Experts of a small language model.
Experts: 96 experts in each of 8 layers, 32 GeGLU neurons an expert, 8 picks a token, a sigmoid router, a shared expert of 64 neurons.
Below are experts of layer 4 (counted from 0) of a mixture-of-experts language model. Rows are named gate (a neuron's input weights, with its number), up (a neuron's input weights, with its number) and show model dimensions 0-191. Each number is 500 + 40 x the weight over its row's rms, rounded and kept within 0 to 999. Numbers have three digits each.
Before each expert's rows: "mostly gets" lists some tokens that are sent to it at least half of the time. This comes from a sample of Wikipedia text that the model never trained on.

# expert 72
mostly gets: "very", " born", "iber", "uro", " early", " original"
gate0:524523545499523497442518476563518485486502507470394479495474477479478486500455502551561522573537505510526475514542518547415488570567485520549471476509443565551454479490539476509535456545517572481519498481548579468481516514532414444488486513457467511496535487485530518541542463408519508440556512522475442442491504452516566414580491578525475470506440459463556461473515570487455484519485504481483503491497426507504604522512488542533448468504554493609513488449527507540441560451513495531518504481556454452468500479501520471560484468511444555491378538514485529480553450542518501525
up0:485545449530467547571596491564484460492520534457512481468478403472484486531535473557447425368509490516568510500473451499477496456494567505526496421424564492485541535481486496465480562518566452498504551498526522556487490467503478547476544497442444507553469539528456507595495523530494511433530500480500526485523565538461448484427499521555454467473528550515513497518480457534484437515489513461493506551497527492544503455489483498476492472566496551543417504445519525500537497514513469501546496484516486622600451586513450590469504548507550448468456472497516509521522527519491565502

# expert 94
mostly gets: "ided", "ved", "aged", " develop", "|---", "ilt"
gate0:527380514567500557491520488431512482477583504456521505467568476500477468461538515529515486491580425517466529559466494562562526417485486514471538444531499478487515499524479480468473446504454434371551508573471424514461514473468480469550481500482369535511532507454483466508497581459465530502486509498526459499522446517487429592514458486460488533514476517526482602492539569474462509478478467499486494473440534565546477471499542522528526494509430506543504577546485458523472496473516572453513430442484469558515496517556459515499487549455494511457526496532530473454521542545502476478
up0:507490433473500479503512454489481495480529478586520498536452551557474552492508497498514476530451520477486503412489503457467494546496509469471531463468493450498500556534561486458421563476487499528454630371459447453456506483511509521401524512484480508493531500484463564477521523518502490567528483421502414497544472522427490481519530510492500509507546527560494486504438521431470508471528468545586442427480534464441465458462483524528547491520488527491421465580525452530533522510514466408533544513542506510532457528498512508479450441524401479454479498531615463488517497437498491451

# expert 20
mostly gets: "orld", "rench", " e", "merican", " E", "A"
gate0:385514497467501470504493504466571511591484540480517484490520483441423489529566419442499551501477524505545488496534445524466409513469505508511506406482482515531518470539554481503534511557497486444487540485489457477408518500529502500464504492485435523513458573528540494454528553496455495512493452439516514483523541570510554542537487513567536524446436540479523500486535452516472493503501489521559528535549496470442475396559563606522462514485506456435576478541489447481571500407441514552503481546525529410470494479523532423512489479484517503522504446507524462466398495537504494489
up0:503544449440508482471551592502547604527525582516506491484475477460487520469503503504500552501442518532510486452449516498539527529596539467468473450511548485528516447495520483493474478457499473431444566477486441484475525502489483453489526550456487532463484505570527512556520459461492607468522440481553474539579510511466504467541543500500495501585421513482504528476565526554481559523476435546528502487473566431427507510515496573534482440549468447439522530543496477457433473477472485510542589555539506462536521500549512500464485480589432514542464509521481402541510549516492509425

# expert 38
mostly gets: "istrict", "pr", " have", " local", " includ", "ivision"
gate0:452412403421487426437548513557505514508527532521485525470470506431481453525508564463528494518546517515528488452469445499507464494469579486501475461486504474495450508551510545434482495515473539476557512555515437510495397459536410540565459506450440469544402502413462467566492472491458511476474499478466495489563495524531552450553483509584554507547473509483420504535465478559496512586512516552543472508552538479409453503470500500512498541549448412515495521453482475505541545516526487537418480564493550473452535493528478472494546481481456562482496515483481542520536502487511457527
up0:456474500470501432473559523532455522475517524465507540504431469429455451508511515438460496570526490534524479516436447522537536422461524475526505452471503463555417497589522507428487472535396476446522469587490438511469465459541494542564481481467482476487449557471499463583458428452496518486559431501474500542493510521500514447533479512549557437545462501505500547523443488549506498570445513558543487506534508406479493526400502484529454507539435403507468526518496506519479460535567498517492517481471516460505514530529490513516566411415465519473489506492463514451472571500466512530

# expert 28
mostly gets: " work", " system", "gram", "olog", "ง", " song"
gate0:480472454437537458500495507445497540556500472517502538496532468512473493450430455479507507531564511535514557554531501494452485496539478544543480556455474471481490522489501522491505472462597485476503557459492452435536410432540471453472495526580530474506486455514513463484538555528447563490541569447589498502506367462507404516538596496539509525531536516538489489533444510483509532517540519485482443506515533450493503511459473496501533471555494449474479525498612476476499526568495517525457583525580504472532528447555510477511459391560438481469530491454494520539419483463549496478
up0:470517434477482524502395544469489480487481486485481482539484485501487443432432503518395581489522526538451553574552496557531474490525559537508473520452457468453502554484499552451440522474489477489520456472488435459536474461471471499560486546520545489498453443410513496417456578482449521458474538563532515500537501547488451529513532476442556502511507434513531477524504535493488485525449521481492481560448466497478460512431474560506567442484569486425414544453493425488511544531434531585573540439452505477490470458528535466515524503442432475481536513501485510500535510538448500561

# expert 46
mostly gets: "ourn", "ounc", "ilit", " br", " th", "oc"
gate0:550509469496494452547543436490580468528506498434496496497536467515490468528512591511443546476494500502502550452521510521479465531478465502519509510494434526562491431490565512552410500526453495488478503530551515468493434445581476460420464535483545502440634495487510426542526517451502522491530443424476511488457507485488460498469557420507623523473439540509438482468528436545455467526516505467517478504499514496481528493497513554566482497531538533474451525470474515466470534528582523447509522569475504500537546451438525434530483444533449570490567483459536544487464450497564548459
up0:478508534533460525499499479594558540469501489469516449496509469483558478469533551447429546450584500502531549507499586504536512518384522493476485490531522548541456491500542475482500488542507465545514515558474548594470541529516500435562521435502408467433524433553490446492547545515469511526493513470510438471544451423470510466489472434462563504469412482488457541468536452550441468530506540530496494532524451535464494524499546530535469453432442490498498483539508514466463495462468491486577459488494519487546486490467517499476503445408494485489560457524478450525568579607514552535

# expert 3
mostly gets: " D", " B", " ev", " Z", " G", " ind"
gate0:485491451477599454473440542536528515508497508528435549457514492420467463515447506517496486464553529525527474549517487424557449521495483439581539510488469450456456454582495444522468476455478485504458450485476462503542460559503485484497466470420475487490471482520552545503487453494507512491460533535490480461507577503524517482435509473553549570489526500489503452453491617546478490474437440517506539439484475483487519441502491578543512457461438451503474507511477554419490553462423441440426542561481505504504570509488422474497505523542496525464473515408554589493498521520477436453
up0:475476500498547453581580461490554421447516529446470568514474544508540521501409544490436433573524516430551489488503460480511525439512464496461505509493513511507483441485460477493484474487468494514390558490476522523543590511506529439387475573467580419455561477481465503488529525486484552543474525475495501460538514485537483545441574496487468495456533571490498480482508563448487521496468479527514446546580486516505557572526479511494473420559508453498515498527539528516476503497578537521545452547472449487484495472546472448432567458527478556525528514534528459472477439483473491445

# expert 77
mostly gets: "reet", " West", "ks", "ters", "ins", "ches"
gate0:571452503442469458513474460525460531501493451463499470430439510516482511494515575505535402536561483577540510530542496544553436534466507502508407525557577459499521412484499424490478548495539433455491509496525475504516453485559513528472542493514493456483491490514459436458558532488461487530428493493529533578440485505537539496512501577517552514471507512501473532518469528507502466496498473450494503509467505500498495613437555433566551518478497466527500501517494571439570509552560464614508495474546435465547576568449499457457494464474487541523440515449501521549470516519531511431
up0:479532492527449483551510503457459521508561454550388533533566475470549496431512448486449484481528498430446463552429530474474527489506493516458512438493514580515466556509523576446503460515495485493456482490417499491517577481443429449522497493461536533520541547560544489593469525443517440450527482582497518488487542485558519599532493473527466510455471559455495515447557415488480517431527490458508514484479572446484471397567552554493526492551527583550420531528554478501497498519492467461534508468502522500477435483487493500469535471475540494506486430515533492472484513454458515517

# expert 54
mostly gets: " Party", " team", " years", " club", " season", " group"
gate0:448517492527567442532535465437476474477471561518479432489507467518515542487491520562523437492559506570567546530571520474444520546472480534475472461554526495486493548493548528458513484484415444471490524555490423432557499456512523540469473458499554482562547517509512466477432417451503514550490525483479479456402503440519536528554452531508512541515511503549578498522482535507484522415451455531583491515517590498529478489400503522579501447509477548517552493593496512487444508523470545491508469452510423429496476500437487486441546530511445491485521505497489473416505557462538512475
up0:503547528530414520539481466526394452576490490507455510449528506481521495511504484520516525449483423438509511509468512528488461468494557490519448579501485518478465544430419499463487482436485540555507527426493521563441511492600474488512507398441529523483509479535538537514502502518478469486453502491467535512568547502494557548513509504508466515400522531493499507416488486516447490547439459460443455473548515484580479430477480458536470497523492561557524497508484581424548533506592474520514502471500530551521552533426494507496524427544457584478458473455487522507547424471466480555

# expert 11
mostly gets: "\"", ".\"", " there", "“", "h", "for"
gate0:448476536468518443528458493575470525483496474505430509530428535461481479450445473449492490428468452533486488564557494454463499470470442450508462551489474426492500505462463487509476506447493541495527511541456426513496518498479486447548448478466414448498541526416542508570558503430569495505475518517486466560524514507492527549493410506489522529524564471465465579518478440507499454474513453480532447536506412516367482437449480507599430533539528444485508448521520497454513461494491457517479403492487494516592494479445515586494538470474492540496490472503516497532534477482553509536
up0:467429515528484561531452487541518552498515529512530528548471497485469494568506463455508502472476493521479416506493606589509477523470426434484572526513465501556480556494477519497548469500548503461508443511486467459495455497512503472546485439481532524463535529544473497535523508490550507515525549504600515528553451524459565519514465457487553366465549466541444498495562520513467489395455478528486453464575498469465475530530542485492513492538471542461446545512483523497454514447471498500526475505546511554581429381427553511480497511435465463490494451501488430449487561534563479515

# expert 95
mostly gets: " Car", " Bar", " Br", "ar", " att", " br"
gate0:507468538542432518525478453457547525492518513468468480494593492424510495478512525456512560544497522526595484559517507473471479445557491531485498430463454466494530467476528432553531552502494483463613512493438473439526420509460492494500455500550487538460488435512482412443510500427516549458483497514455459532498457545462456524491467533493528468461495458441449546489577508501524504571517485466495503482494534438472525421503506524493559548547495485551461493500506521457407493493461525551498491528581527523398528569540442397570465484518450508475487551455506521540530470546478478563
up0:481543460520512455501514526385505512481451517511534500465464496498542523543538523540469513482473507580508502584493549481545541579490527513493392498516540472436546553592458472504528517525551511542407501449579511545465454519512601557554500464478484481551476479477557518488451483475521493525539535472510563479513527577563495522537477524477551539446450481519460510458459518525502451485441546435472450504459478501529465469518536474501545470540518500540457464476511482453491535492600501467530541515484490485569502498507516492478488485523420392443489576466545504414496512528437419465